Below are experts of layer 7 (counted from 0) of a mixture-of-experts language model. Rows are named router (the router's row for the expert), gate (a neuron's input weights, with its number), up (a neuron's input weights, with its number) and show model dimensions 160-319. Each number is 500 + 40 x the weight over its row's rms, rounded and kept within 0 to 999. Numbers have three digits each.
Before each expert's rows: "mostly gets" lists some tokens that are sent to it at least half of the time. This comes from a sample of Wikipedia text that the model never trained on.

# expert 31
mostly gets: "|", "==", "===", "=", "====", " •"
router:486465489549470503565599464484485485447452539551508478536599529546559527487512501565540505534512529482573507490482458472514538587520483532506486546551452493444506469555453550533503475511497515464498536436520595452477519546531578529503518563462514469505545494527470536516518539522555556547452437467500493436539462526462465463525534496478501560478441476461475538529516423549561576463500555494427457517505527521524489500558470535482539446565508503500497555507460523519496576499555493
gate0:520460518466538475512532573479533541491479489504487483532538505509423476500492513506526519521489459470496546546462456396573518515496531461410530544516486509510521394535544497517568482488452487543560440546438521476382471518440427425561502530512577414517522411562451441544590537572519558487526492506466505523476468462476492507472455510604540476450482512513442473522502467452597471485518459526501451493487505489526454445520511446516479495499400453517470457462486511417518497506494556
up0:611526528431483512483420481465482552484496414492457565482453486522481551407560477481459454437479529465477488523414491509431419502492534517533486491477499521512471470441547497478489514504422453457521473492448459471390476441419463442509549529463519512512490486506480483538515456492532484445506513475528444517559507505481513501492409438492493478508500500457518561480482519430534491388500497532527476500518478429481464530452434472545517500516550402500525527490537563467510471474486498
gate1:524491399497493485556446450501489522529482498571461450523519534539582431411528516505499510483550476482503483536490510505572502507438464543482491570476548493451435473479558512513563499546470419491507485449533544503502579546484563462546489537466439488539520480441563567465479521520529460574502478532499485523515540524519519451503554502511500547494423412489499513469466481506550491532505462458463516454505419501520436541465494468528538515572555500517465505536513465541450550526551429
up1:473533549472550502488472531490540554540500432508524490447462532515513513577504552449500486455489535446519555437403515540483538526417531499436503487521492458581477484563547555468546496421528563463432453535447529528473530549533464489466500502532506459527542533538496523497510482508495551465525449510532485532488508506498481511519490470499462577556533554514463497492543489436526501491485482458531501503443602501528510461542449551513517487551456488482529508444525527513398537485521512
gate2:483467460496562442570469487424470465489423501469498526434543510498544487510533492504445506473498502521508537566454533456480549516418505490443482517508467487539585478519520587520498505541494467489553479554544548462482478555508580472473462537475523469464492447538507472493629548477488494530428451486451552541526489453460545576517413522484515479545568511523600456554515548461557494474423534529533468502499444592515519505589449523444526514528530474465474521529521542515430494508482576
up2:446499455462557491492519480526546532522462517531471546413379496458581555569554567511465561502409471488477483524491516505521530514462492415461415569488485494522545475547508510540507533465543515445518452463513484472494507490480572535491465509453500518513498536482590461524540563531520500477480472503509508432481497533492486536477431460478591411487549496457573470520495475485508555560520535509465491514540468532560524504478515471474459552519547500484455456429514455415511498504501543
gate3:496489464500515526456587493499488447488502466527448512529499433439519510571464529476585524536514476517496473503478539469506497518508416562499497421526483448469527525503552495489483539456546464554470482477474491470540461444405527470475484459484499498528478602514539504492508497495486593465488590497472449464445494501437554506525395525526546538507534571480444530466476541482627523451507548453453539545485529501478461511532481545521514478549496472626489579465552498468518440389546511
up3:483461442505468541475452501478514537501505494511484467507529477511505500452535485494376504471493504567541460471584544433455483537544505553515540578425398514479474504475484493506543482519545562460466460488485498490497514541486480418430575475526496501484491564500548490507494484515498508506494555506493462502522522558484440485472473544467459505419484548494487515449480438497588441537464442500471363456499450439510509465424504472442507515540457543519455525486405491532440469529479425
gate4:422486458479541425438490507477512454490501462563550547531489540499515556501482470479526408443545523524495526483501534452511511483523544501496420538494546473511534519478565394463463516461472500483474515464535432437462543541448512515469523520404513533543493540475523552545458414484437538528440483493517532476463559555616476538516507482477478454457475609546481476470539445464535514524456485482529518484529559542534512484433502485451468503444468416530574501441520444528463411632460538
up4:479551492500461495513526455493494441539598543507513517506525442488483493533443439484516483487531523499555479459552573540527539559521484497578457514475448488529535551528502534498547506529479503447443401513575500554418513502483541492480449484537452548524440526468479508415493510476509478491496488458521505467466518488538474546595505579407435488507448416439492446588472511480483500473524514496554605456491478541456416446522449506590474479524477471532496475522592495531476578469443519
gate5:532577500460532447459550492520525385444537539503539494532486473504463551510480524550546500507509494493448502535449546481420505491501472434450560454564510490551502523383447459486483593533424407494532459492465455492503458526597534489471554541461453537536480516445481452622481452467495518541450518502522499556541592498539497513482497498470514510518437438487476445452468557518521545537536525465497469532478578491534507490507541463534574505563553503538454512590465477478502489595521483
up5:449533488466483541534411419478592525552535554477521557543521474544448491539474494528465544430498552475493464440533515460527502426538485496529466453474550507485454445484500514540521479583507530543462515478513492468504521588483447487485484418441510504505483493511483486498403499500407527479473448481500486527509549414534535459479557504460494484458472481398474467433522505528515506543433424503522523443486505492485523481463466501441497488473450513468569442493483526498529476525496457
gate6:474546461540551463503536495549464499499505548486536515510491418417516536468475550481532589526518526528542512484538533474482491523518518494448455456479517405421515526559458456488435553561572492427461462512497474430441437434469509490481445441529487478513477518536483491508556495532461450438479508529479563414524468449505572430481535505499513506536470558625421485427472532564439504532487497508450511476517496534481478528450515526531493549448413514560506509471536610504447550500485443
up6:495499550481473555519526598473521507486548514531501461529609573611507513532543462570389469463506504488522490570512546535497451526481500509514493493595535520512443515537501515501517481494478525568473486498468537427469521487588567555441471503457469508493480515485475533463483577535553489445467440490545476513489540480455456473539463550525502493515566483445528525406474547523521520446452536463585526441513435459566552522504513505530493471470529463551532482517520528515497515499498446
gate7:425533520512491440498439540499511551451487470463498456593503548529537456461527558561470477458471527472452508462466476495431486555429506450459471539568556531469469512417506441468519501501549426489485440549525527496496553544460459459574488560479562467526536437551467457521466542481460498526513452456484447475456450533521482505576561570437508532461552557484473498487467508563536454455493535432414523519545558485490458508526514417415436491463466478540491478468442563470570496461445542
up7:553489495506517486468498470471503444469430493491521578557522562506542450617533513486502442492544442551529442606460495532544487437475551494486422537509495469460492547519504506442507515485492478481470468496538538514493490420545496441456537550548503510517494542466549534525510428472515503548498549458514561451459464523465546556473488451427512519538455530483516526479509476532518502457500476476520574504504447472582578546534522495526427476501582467421519525473439447464552433549446525
gate8:496468518448493496545433504453491489530485570502447484457506535514487530550500465490524558474523523493451488555504571463535441575539558526471576485509412457434549451546557525442512516490491475459490481456546512502516483412468459525494467474457470475549446466510484503502471534468502502552504431447546458456585503548504517408477520505462506579541514508482548510542487504413443473542497493561494569438459585499442499542508470562516604509493491457454466507519513497549438460493579509
up8:499561551535461540548448407450452503471456497573498496498489467491556490463558456490468471507453553517503447400439494518530452493536532491403450491537475458450506438552518521493494508555587488577446425519489434522468531527533509462539503505526504463533514536546412471463482454449470474502522462537530451525488468475413531550497515519536515474418508467555476411467495460484500514503573539443493447490494545531525522533493496541543457519467469479512469451495506518494501522553505499
gate9:547476461375433502478535583500492515513504456530493506531473510554552512448488444502599504509476497563477511446524562472441551541516458481464480510522596591450577557491490486517449517479486528480561500528515507516498452513543546450508465490536477485497518475522549471476558478512451469538522470504552428474401468557521489490486594508468519508539511576517531471537459464478521520560505518465492516453459472496503528580476480464488517523527413449499542538542509563452547607602534423
up9:445450455531525509492478459515530484520408504467518439500528454437453510464500456437548483466501520461510560469479573476547516519493464510520507558501494476567468464578556608536487516511590470498503499535514411506580484475509475531483539449477478442490544550581556517455503427502515551549508482516481565597484526454513516520543476466510473514479495472474484500520480424523542525481503536482501487500413550496542544524522544510569509507544566530458506456490487501436493546495513528
gate10:459494514493514499497528434491515506426428475530554456470543481478525461389536446501491517434503551551600536459560546388528513476566482529580538470466423462538432460556549478500530566481525534485473471510493552430500471521474497479423497561467418495489475486482504474459520533424386523449513466480481508480444503565487472481491486497541479512498518551462510463473461480493545483439484477521489457468498466537523447563434528504500507487535531482498473472495418461491483553494439556
up10:481472452517569519432614506494471458552547557444417433540549541531493498504442489528551569427413500493484489529509512510508487464517549494478553558511519533451536505496439494519491458494433553534461464472528476527540525529561524532461456459483462432565504501572440488563546483484485516469472499530468459546554494547537562489409479465481513454493437465456422509469503493552492542515467469546477574452520495462541516489524543496534475491502462538512469539472460544517501456518575510
gate11:470448468524496492493479471454503464482529504536537523507508518505475594473515529571493528473513500448498444498462538500473487476506487548433484461462524440571499440493467492545543493494571479487470542492504561519574468536492469497481508529540546503553433439476499478538506528520569498430529517483554488441523482477490573474485550562472443451487584510529457569519562461595498586517515561502495414432521484438546512562451472515533516448522452556548465546450551506531493526446510550
up11:555488521496552521493465414467463431531487537478513510502436523559457510449529519517491505433517454476547451479564466529544511474554433459506499477561508522546544558476472448540499487424426537465566489511455517485493520478596457414546492483471504504474459478500521526429489512464486456544560445465509503479454505490527562496509440497501514477508501488525460530524442496526553589587472415481552496523508529410551448476541500467505457533604471476519483530469516503555424509504528498
gate12:567519434462460455496517509456450453536507562506593514613494500384537477545530506569508477477532493547521521492520502442557469501472499492522476536417565448508528501552506496567504546477579450515526462510456418487519562556485488538458476481509502464446463465463495519547495508444566454473470562413525518452502494563446509508493484508532501473491473490407547496518536531527439507512536477472548508459560499551448455537496508488470530559504487471458535487458531498495488540442576475
up12:535518475489529489509560553499504445410485604492546520470422470478481478504534453552507553453538552431464459467479487426525434464547482483450444506502518536466534453512447507510511514520531539542496524482527543571518400507536427512479503545470492485506567428503474575497480528466474443512519538513498446521529555515464547593497520562441509520537488507506434526465512486492501503541524486526483491557464458490507498522472516518566393505496438489563562535469500506592457550481581551
gate13:443496418518567429557501518573526485511545459436482466546478464564466497543472531584572541548489398536543570507537561507512522424477530539570444522483463638470486557531489529522459487464564587506498567524538461494526474544524489479488449560507491500474488455409554442526515462532542544468515544528514571508518482592507528578466490474470525460516445507522557471497403498514478466429506525522480483505546523493498429444491507495513506549539447488502518473504504510484466531527495521
up13:486514465521455439463533458501534431434460506461434480497495500482526522482501465472539443493473516515516486539633502510498546556467541452453501520469574557526472560512494498560500542572465527485601456524502473460490504546513544500478445454510500465533474515509561486576521539501536513519479458489496480522542481516494504500534494577471509529465487405503520474476469488591518491521533505515483461514498483468464485563539479555548537473526474440499502555498449505522477506461487459

# expert 15
mostly gets: " which", " when", " where", " but", " However", " while"
router:451432499462458551482544473512486473450424544504423499502566569547464518525516519520513438393443511539520483556518468526502597494514438485522462501511518484465550506539463561477465546489486477524453540518543480501449519444480509574517476565461547481510490474561479455561517499495556488506504555501507457476480474541534520486506523570497516572463445465521530472539519501501522585473543472547457483479478541461532493424473510534473556485551506470458498473540470436452505495511533513
gate0:478461625492492501508441527437495517439499475464463489504509419505470507541465476550506481543528518476527525540435506423496546451492408518443537494496523437508513557500517425526509580497544531485494558529518433487504480428488502594515509560570528508429509516479516445500506527487534472433532545520531482484516550489510493483431603518492401470463497452472448582550479488522485529436591437565475442461493485461511453519552478496476482496537539477537534550512499538475439420499490553
up0:546489482516488484478470539452504486518522529532491547434530449558482523482562529499500509486495459558474500555542501497439554547525464507479444348471584554469470503523553495542477513552538473491618504441476494539458386512531473444560469478489527499453509431461490493484473465493536561433530478460485491514509496518477519469449509524479532460487475524517551472497493555470588565566469479419449532496471421459466529502490491533497554500499531452486504484548534425491514471499483509
gate1:539450559509510504435481513488503545526525555577532526491488532525510425549441473485495508456518431469559533504479526533514541454568529542465440501550542530482562567556470570468498512507542549528562452516482402430463457429501437525579487480489504526451431525445524469515458457469563588527589511505450477501521480465526479436494502435470466520464485501467481486446480540524496436462476425527469526527463522557517562495517511488474499463493470499554550517532492530449581484463468495
up1:418441529521492459539443485472507602574491523548504502497562510576505519513523566501528547494441577500460526487546512499476457428559549475552515524503513430477518479517524534428539450537427471561457540473448516551542464457486476575573551436485540488472504431481580497462454528526452477500470524482575504565434472521470477572477502458434475504518545523515498552559524532591485519560481404475563526572543451511546592550506532532490491510559522510498431463500518489562481497492572510
gate2:498493524502518469542458516515452489423458525502535553451445445521512425493472533458486484531553553560539483556460520505445498470573532478540408503537495486554538529578510513510488489456529524497446539466450500511432539438471506486475535459545479539506504505403439439464493588635498504501494477512574462443484552537456536483550588538422526495395476477515499532439522529509499517455395547532466513532483519496484509466464458533448486490600540514484541500486497483498567480530461508
up2:488491539571492544465425502537467463499498503461429515494484481451529471501497480493553503492544518477561505555405521477486489495512550468499503457517434480494525514523527487477415521535501449501446520481503449484486581412517564441557427516503516470560518485493499461517527550435467475578489457450606531463536477479528560409545454492505504500510522501462457500570494444458555536513499503432508533512489570538521550443487423519506488448531531427469473482495433522495485620475513443
gate3:483562543520511509574504543529535475511542536539499534564564530492460559496541517499536499484498430570463395510494480484569567483511504468451489445441489413582560480522530500532484465474507468570524502489454519535489497484488500518518461436508553526578563532399549593495508525556402524512450472430439400503454562479498564461424532433463489500464516478468484510435512483548488411482501536514518456468569488455434483507499521445503476532548478553473476528441490555501587481514452464
up3:501469435501479536574500435455509516561595537545524507495440512465504531520487465553546493482555430480487517438486483475577522469527565507483502438529535512576482552530500456491464503486500549456519504547471468504482512600559442509493482482484515488531457448498480513536517509395512461446510418523471449559563489456539581536444455463522510515440480451441551505488501465525489489478568516498481566583520521513518462463460435492439566503572524482448461465597537501526475442510469519
gate4:507500490473541516475480471470521517489541520525536454456511504415449489515496489452605513425535464528513445512467506523514528493468511449469471459512473448449580432462511557514539522535467498530433492493495541472538510462482567441517527534512587534473479489465456476468502463540392492574508525442580513450591438455468571484483547471503541504524524510507521536475593589469490476445538483561476506492546466551524489560482429479547479426503451558491504493480453485593569508517502502
up4:525465543471478498445496514454499476453522489533549528486510480452542526457550424436513500523471471483526549432555514543546465491493497532444482539444490533467499539527526380540510512528552447486533433519488552442507448511538440550493546494533495495454602498505482533499465510528520483398466469507518507515468404512431448543455492521487489541544476494490480541547474444588508528496538513479456483472577513486501457495526525486449438458468580501452504493498509400486416473486484457
gate5:576451532532529493438551443527475475460502507488496452617462495518458495437525449546488503500532575559447554511522498532455582522537498540482502547463500472537491504500519516503435609551526399508493505494493542512490484460431498489484469490518482485502487536481513531501482482576582478452483460532560471557525534517504495520544470556470454541560519525461390538456507527509504499471568524517508481539501474495534483454531519533499510547409582561527496516466505511466481482454506472
up5:471563489463561505544432532540571492485474495559443516444447532501525431482449492530485541527532454504598531532510516480530474525531580523538534519530469561547469563544461565416449495465451522528524501512556493493502527449412483474543507450524513530515496505484577489533462549507537424514566464503579475443551443525515437486463510528542514533435553467558498605486473472521555491456466493482508451530481489499578495528482469468528440527469485544537509497515497479495452506455554508
gate6:495434543486440527540485526498495575486513526540576528468554451531520573503490458476513484444561474515582534532517463523519482530536479514548502476477523531480535471483503512508511510511555435561527500413437475486412491476458479546585551548502497516461473504524533514489515485485469456426554520523541429534574511484488440527501518499537528510484537465515495457523559555482450505515510438476504546506482547466516477529521603531517540556531522528609446551472522530465504545516531517
up6:530467509528402514549532589453489502446547460554500534550502486487477382491601509485473433545500556550556479538532566468535539509473494497482514540489509540530491530471565502452580455487513445530599529542525525537508542490573497526491476482466478468590467561467481558486514508514483497459394473464530460476519454463529490518536483436455438539539423501464525479473467466470491478479464503482434422482520460525448510522443517498481455492489539537559501595535535552415516521478494573
gate7:511464450579507541527516542487442489486544462505436464522471496450476436526498469487488502470475517467565529454499500504454528503522493479431494513568521490527554508460497509562531484516562488510530425488501496553535450504461505478541562513547471535508461533603512442390476545488450504522488506420531521560591496541473478508535541533510442532487457529539502558541479562437466560484525532498520495517490465500524467481519478484487517464508446442440508543501456584548487397558558566
up7:514480488517460454469478572509559494437464477555520506487553538540479484581485514470507467463463514618516512489579463490457462507520522528422448456501506508430500583584494520490439500467509492536423514516542485469482500515442489542545535532453516487459484452466591507468514523520533528455532495503515471587474487484578464492499511457523442442550512507480492503496498411435481534467548463500474482489413447497514471460413500493491531568495484493511503513541485479484468495477479519
gate8:524465414491454411456485443484536503489504475521499519461554525456595464544477450464553464567485546446531500524452510549594454475460493509474548509516451487485457508578456521486505484549466453501525424502479499480495527481503530516541491507505430539528525515539574496523569496525565551456492471521551505532484470561465474456583498504558517539573514464494499555507504474446503523473564467507545483440538495490457522571479458455478546557468542539421499497559496475428564515519422522
up8:487545485484534478458539511480420554546503559517520443540563428457496483484600507550534539480481538473543448565476502514464447516508498446516545455439569516482433564483543510508444516494542433568525442466485481525527508603453476444530505482425548490449459575573502464460617504529475537540495481468486438473481486433485516518534479518561507472476550546474543542503478479577460483476488506542516453503548476485482518581489574500488532458519506522509552534550498512525466575591471508
gate9:430535546537495530443528447491532486481451560508592514572498528506505494522535463481471507537506516490430468500528403536538492487521582513549514446494520517621498465457547476462455482442508483475545458430433463563470523620438581454480515511463452488539499484573549422478530536536441469486476529532380505441487499501507502518520496556531480465464527534517450494510506560508476450569564494520427600485533497599481532525467463542495480528514500500513493510532514483472576468548505541
up9:568489468513505484484547490483496460496526493510516469502511493518445494549543540563477489451496464510570566467474560535484517550442428478529479469428522542529462509466493482538405517526501552492501498553563505458582535504512441517430479562570548528439457463453554496527461483391501514500481440404448501503498508473483497491556493429440492440535512558490544487550406466499483554457526529486463483495507467492524435536467478498425471525504443515483599506511506452487475461493483483
gate10:444509525480509453539539488611562538558525553481526586443435457441567431510467528481464583453497449514591496492500515538560497525456472455540478424512554510521497504454538495499476479471516515432587467578532469515555439478437520509514472550534538490445497452507479451529551538450509403457478507527458495503421523554502534525484468516478493515414522477484484533435493419475573532526479512504528457446467518513515461488533484491425526544484550515542462486507450564519480489565559529
up10:608446488540468554503442480619569472489529488492454482484546518444549500547456517535521468500477446444511542526545457508520566502501509511473536478509447499495517533498509453472480517511475433535517439473469543489444548456481580496468401501542494519494465486530510520562474511538493567490486508599571490440504465487538492483492549509539477491511511393473495489491573490541500497507430474489409512442475485479554525423477530505475526518496495524533531471455525515513471449439611522
gate11:485479440522513472489550550499479452454506472483454552503521468580569508428529583527447500518489526438510523374500479478547489535538431543426471482521562491501601548485532532482488541557513444456465491454495532545513505474475508546530530488507466485457444455536585585557572470529496442492459524539484476557437508450499522585492533530514439478546486424566531533462492465550515485449491526525534518535510470494559508505493495391450465537531536482485425555467504489516519467442568529
up11:407499533479505502488522533555452531463490487541400467449501504483528554495426481423513531415516509493469491487574527493456428528526499496491537478504519468515531507441538506467433541472531521468496497375465466503536458543393550481503542447566527462433526486475530471521506429538446493477499514447499557467527535482497477582455559513445501530536464432489443557507498484462547529437490517393523490499438487599447524528450463559479515577471522559484523501447457480477491494472447523
gate12:510531522435569469507499528488500552575501482556537516547461431426455498563522452534545562510494525516520473540521513546453459497560431537527485560555539476542539522561539434482560480504504520544517528488549417450496478479520547428456494485598478538490492527490530488531513493398401459496562533515479574515502489529564528504450490496471555552486482486528484488475536491521494538437540465476551517487530512517520506445458508526502497528490548560487561539498490505448465460487491519
up12:504468442429516532481532499501507509533544498475522513555478540482514517447501493532558428541599493511451511482485525500494602460510484511512502505509432412451525505498497496425531441537500492491479519501559442536507471514487514566513526488552456579493559499475525484563564548486458519581447512553501450492460549449507484480544551458506474494498491528446542544461545446494518574501514429460504528472435494507473527538531480423407547484473551485536483524560507510538545537548473437
gate13:483445509425517479455453486509542500507494502419452491401499487509476410565464467479554501528493505500558563456453494465527435404573573528492498447522533488486489487541550548564499612451497559515440495543534482513565466511501462566475590495491512473557515512587560475504543554467492476455466545499515505531489507469446526515415475531502530496514468494505516490480534476505518416465489471517504541460507500560515480439480575503461529490549467459431566485481482528595514454580467527
up13:421461444516488523413523496468419469553443496520551532561510558495459590506499539492490477582450491542515549465537470503460532527424547511460443547565458532553542415526508520457499492528508500458449498500488485384497502473569482521521571446469494448544466490494473553495528491584476460462430513414552524530518500461511470435518514525491529566498504422497523423529542555526528497500520475437524513507457542480492423508495416486497501550464534556549456541501450444497578440499452549

# expert 2
mostly gets: "″N", "°N", " /", " January", " |", " March"
router:477530542509494562546509521501520475475467468498523507532570514506525518479557535447461500487507479474461506487538455463548513595533536464601468525498494532480475506542506534514521532508574531503452533490518556489523508529459513518412455529530489443463566507542477560492496524517513529557437503485557429578523455466487475468497553480526464609415491464514591593573537443512460527544588542586458476512532542556556497456520487540515473472541524490543519524552445471535476502419461419
gate0:439553539527478479429518527483443512550453548505447532489478584552460465456549517461542492545480493528512519530477552538527491549455471471546494430546510513534456464490514553480498524467506476490492387468462518512502400468527480531404528520524517521574516467518483570517507489568483548459422490460494539462545510453416421515474614549473500457508527545500575528487480507505435524557435502474490501500500483492511536481510489441457471490515414457418507478525508575515505545538416488
up0:457507512503555516499500536587470517460550423518493557514517475484507516491442491540506515462518489507458483448503514484454553436563522470486501525489451529475513404502504518509499474551489455550450590579403471500533548514514517524450507465518476543434544533447505448526504492558496447535453532479482497574537452589511489534566511518451434435470546458543539508504471552528562481573509471518431422499479552488544500534507534447480477478517495469588465485497519532533507474504470515
gate1:575511547500505550478496497523459562501449543479413510513497549555530515523487454508448479518473530488517449502490486464544498587571537458539473473518547488469486457541537468493511451542500474549503471463531414509499519526494497509496473526516507495540545479576538581538501480538489549557520560471503449478480472494473453451442488458502506470521551463533528560510440464490442513477493477516565524477506514473515508507522467561540475453524482498523524457556418512512531474478502475
up1:501474449416528500507553525498527382463498505521531442517529494491545490503504551511459511551453500532482445376495454456452458432535492442496530522526397496529487451541554514509496506490507534525493464527487507513541508568552461469524552534461472436570498482517542540513414389512506511451523567479393523437507474472470503451490519517522506570453551503495550519505462444452544474463506484512565437475487535529591523483532500478516453462488469574436506461547529484542532494519530509
gate2:477458526450469424505572472512479530561435472561501523497510497478480473522495510509494479465471502535494537518561544511439508476521463502512519485510552448456483535454441449536461472499454557475533441440509516504519442447449499528485508409526453510494487492527388550545495542467497429483501457509530461517494472488481519547542503511511409532371425551504523517520520544538487540513542527456473507529484549516444491495503474562446583483529545564485568442528515482494482560483430471
up2:523586506441551497480568508483519418528476474618524564515562505504420530546539443493529439528434513472548474484517472549498496482552509441455530461550495570516468471476475567491458518459465538516523479437486555413478506475476466478453489470496486475545535504496472455557487512524518487480489491499589551419478486532523551485478496524560504533430559495523502565567509536493506471446472483514524534465509515404440474450402463414455494477474537483499495547527469463514514464527521486
gate3:458480519502573445502474533522487539448507484518476641509513527482535503434516507506472506537489516539542526497558497525459514496451487544510482539521474474516491501505444502442532509483554515564494580453481543511463589529450429482494496487537458479535439533496458563488477450543601500483501523528510530468526523496556489504502532475534432452450554465546527565445538465566503501559467514511484452510549474583451480507507497504452504453477501544475462450498529454517479500507549489
up3:523504453506504549566522477432461478603552439558460492532439523453522540481533481441496437493520450499464447576553451434429527432492541554515561483445489492552470456519487554438525490487506526471522510504473456433582514476562507519537462509465513522543447480442547521510506467497504432425455566544509576526500484450495478513425531523500516466478479453451511473456456480511465502497439450501483458437477527495530496491531488555571536454509536522571562497531451522512478527501464489
gate4:498559484569530530496487482505485510539503496459477509551533477483532525413503442544459474465501505525510540540457494552537484505497512502540505513490512463415490491437478522489440494536534510500518582499468522520463586515437467493419590536489474512509515485481487545498508539496517538515532594557490420473478480633463513469531533522490467534454419523469478495523537558510513530525438496537560484522417481492468536475556490499506515467580532511491522515467524483548452424495445507
up4:541404502513483482510483452489473443441566541449535535546483542515516494462469464587503519520527439444529501509530550549526495524465552495481458537452506437544427519458531556504484529503468505550504478451464531527510547510521475551478485509457488500569514588495520538473484449495512539489537474529580484510476474434473487468485531449505523533492535502468469526466474504532578540556489563466537476484545504437438473454529464485462449576517527559465502477531519522560539489574475499
gate5:537504513399491557418480472465431569580490469543483495501553574483559465519468523507498473466487526483458517519533526462450512515480458490501550502501412488410466496503475525497483514532483544534554529555561458516563523552446427527472538417514515497440480546505538453469541467535485463470474456574448533565392502478489423500477517470424446520494479451506477505462541495499522433510485514573429461504493514518465485485455468518506472448477487488469489499518575450435477484534451528
up5:502477488470527520512535480480499468564452480442507471586471532509478474542417550451564465472516513548499473464470530488554520512587467492474520444532517457511424521485532478536545543467477512529454512528480538618495544387449507553543437534500540518524482537450519491529461595554556476506554494528480482386524425510485567525456462543523498507478508495492438436457498513532490520540510536471569534483451477465457458472473478507569527454514491484510535524460449460510545466484499577
gate6:515454555537501468545503501493510472471550419525468475574486524499456510481492499541433494486508552517475496471498474521508491510514451441501489489534518540478545502529496552505446527512466508414500541480453486517566444476413493427606471525470499499420517575441543467463572567482509541477530540499484518595518468521499514467493459554554565433468547502543506490531577505511543517424471526549490457488549477442487521527533525490474449474444496562564583465442502522461491481533496511
up6:541528411490472492551507504487489530527466534468453513550512478500514487479420438528508388512479471560489491471389580506474556487505491457547427494532495558464535512434471505505483418493532432494533540504478566465506493513526558492424579513498509570557538549437495478551583510523488495437485557530569501506583506540530486462496529450456482495471509473468484458480510509513514492535541578533475502463424438530472451568465432535498519481522486530547488481501567502596480458500536495
gate7:447498533544579528476452524525485426449547477542527569445472536501603536510516499409471502489499471494536553481564445557509534470486552518473508486464519453518487455484426488506483524475472522542523461545438469431508417522507463424466505523436535470474530431521432447532531457474427527514547533524472445577499525534464536458442486486488487446526514499471421486494500488486548508505536523578556554451493491511484491440510441546527511423541503536521486522523499481495554401496469554
up7:521488479565506433503498472500516494524422495538491514490557492430449472533472551506465494470494534535494438524522551486573443504523515517477473545556500502482530495421498427476529518429547516516475514481509401501502518488564569560513541492490510513478544502469521612476472494473544539473413488556547478488479546532516545503494445512514570460531567508555428548424473444539472447536488570468486525534489468504548478506581444515439525507571511459542446554549506482505512493504531481
gate8:484500433555471511443605403565457495497483510507502599472472560502475500422493451488470511419525495505537487479497517526564546500401519452592527477458506440461495489515586530505449451557480459442498502479467484536520511482428511423516542488557406504401458530482471487461475513534497486492452496524452541507496412478436556450476455481541470518451450499476472517521457567445443487506423517512525466450526456491538474478518461443479526464543426451547528475476493495543543472552543474
up8:531519475448539453549533510431531469478484456485473493461517577486512506442555581555457455515500448544494511435504437515457501547506490505496552520461540526537387460487579495500545562471460521483436467550499549519464472542563533489445531515531537464458473572474439488557517528503469425497523545472485463492478437495458414501518496513399487450548444463486486505501511453429448483493470552485484517587512483471521571479561447498503446493491536452515505479484481480545562517546473441
gate9:473560500461543496494482532466534369506498572544503549559496587494501523465559460469522567455409513486536496564447455549462453490439488469513507420504459497521544529475513469511500472460501549444452537496470522418510452430501470464539569529549540532429462524514470470453521561440518512553537411554510493474516473514509539610547411512528524547527529479527497457500496490508527553516523507503477473523486562490508561470531526488532541551461509509566541495504571510426444518496447505
up9:451567494495484510521426507542485542451486449435443505521500535513528591564504546538508456504485600505429506444515551514519474534513489504525555523453509460476481490561562482526498562485468472447524502504537493545529495487489551497493511504377501513483500552465455546409481473557510580435455547449495489523516467467464411469488457460494487511518539529472503491506514484464503529464475576490485460554519467541541453490505485511498473499492610569465461553506510500481415502477424524
gate10:451429489559454532508549542614561563492483555489490566567521473461476495530490528412517586489548479415497480441486426516506533528491531552538537395510514474582408424486536506545493513490496430515531504433519467546455475499438535457554530490429464469510475492554509508458471570511504550470502538569471508510489520475508491563497529459475464432481519494548481597529503551542527543486539495518470505488574448458482586552494512465514441529511493499427536529517455478532495556460543481
up10:561521468458546449505440507500481502522432528522452502528526543493502498503419533458478452485460508525487532578471475504412481550554511449494529459501470464482455421454433507498543478552433506598484537514558567532505544500499506583482452470534490520561454556430538462510502481482526499468475427477523526451497533576499489506484503517511494487527470460453571463486496517491578485533556462537481530392573587510547522482455543523474486492439458515440480477453518563504512503526424472
gate11:490530592497471453488463464455464514517484521528563497528470465534478521472533482422411523524532431500539488546510544563524484517550489523552484517489541427516502402485471468493516477527526486542530508443522574547559472489479463515395505453509506475521466483538446512548502444469515472573468543571549433525526479444432534473555454476543474514523480537500552528545521531425529474444536548449518480496518401491472519476515477530524504489510482528501483507508483537507495519528528480
up11:526520514438517561458496483451554539484527477513523492435502555558487512524577444498487479433540496530477530505388506528516462470506523466467450452509449438491527508602549532464479503550525473576469545513481502431484524487507492510610464421470456430468476517519469502536564506521442496536501482528493518523530527559446526527539484517493453563457478414482525506447554463533497566487495491477516625506510482453481513507517490535471513570516496516473523442517553447407432502571467485
gate12:466486549534489473542481478464528423413429503590479511475412499520569479530486491545517586501507508480430475517533519453482529426582508518501434490451483499451486491486560585446530484538522559429497523480540446413559467500509517459494442518502490430511534527547483427519525468510441445468507465430507450511560535491494495543578508502487495560501480523481568489530513547582505495531494456542443537498476506541514484576460454481477488534554517512497494492399494517527516563560495527
up12:460501486424449491458522509439402483493540550505484505476443423553582482557462473480508515543545470518501492553513445496477494450523551473471525499428520522450437448546488423515507492448495571555486526456488485404570477479521496516450580506510537453493500467457514461582483427521452462440538474495514478498456535498492512507534480501463479494474451553550487497464468485457488446537514543528448498564452502507590527495490516532462454504568503479480545531509525569491541536505489507
gate13:513462502454529536523521488519540541505547457491500493515546482546537517452529485456455511485537561492495509487521503514596454562439454522452484492531448474504450527500497483532563547453529493493464493474507459576527481511564502529519458543540550476445551523508581461539489477473484555484512454492496512504506589508517550540490536569499433567592520545553468536493495504521534577522577519450442455503508466475537593526490538517522443524476517466494479440529467486459432541520522493
up13:467481491494453544456424527504496488510466574403487550455518495505496453491502570465498487520529579552484467495471522517472482520552544525516441496465517546436487513541543460443472476496432530489481508523487582517519514539601459473568553446445441526506498437544463518470478521510521467433533543468526472398530514491497495529477461456436493503589509501506553425508517519527554485488506526551484465441439502481560533450510497549494541573514463523446536468560458494457519467568501602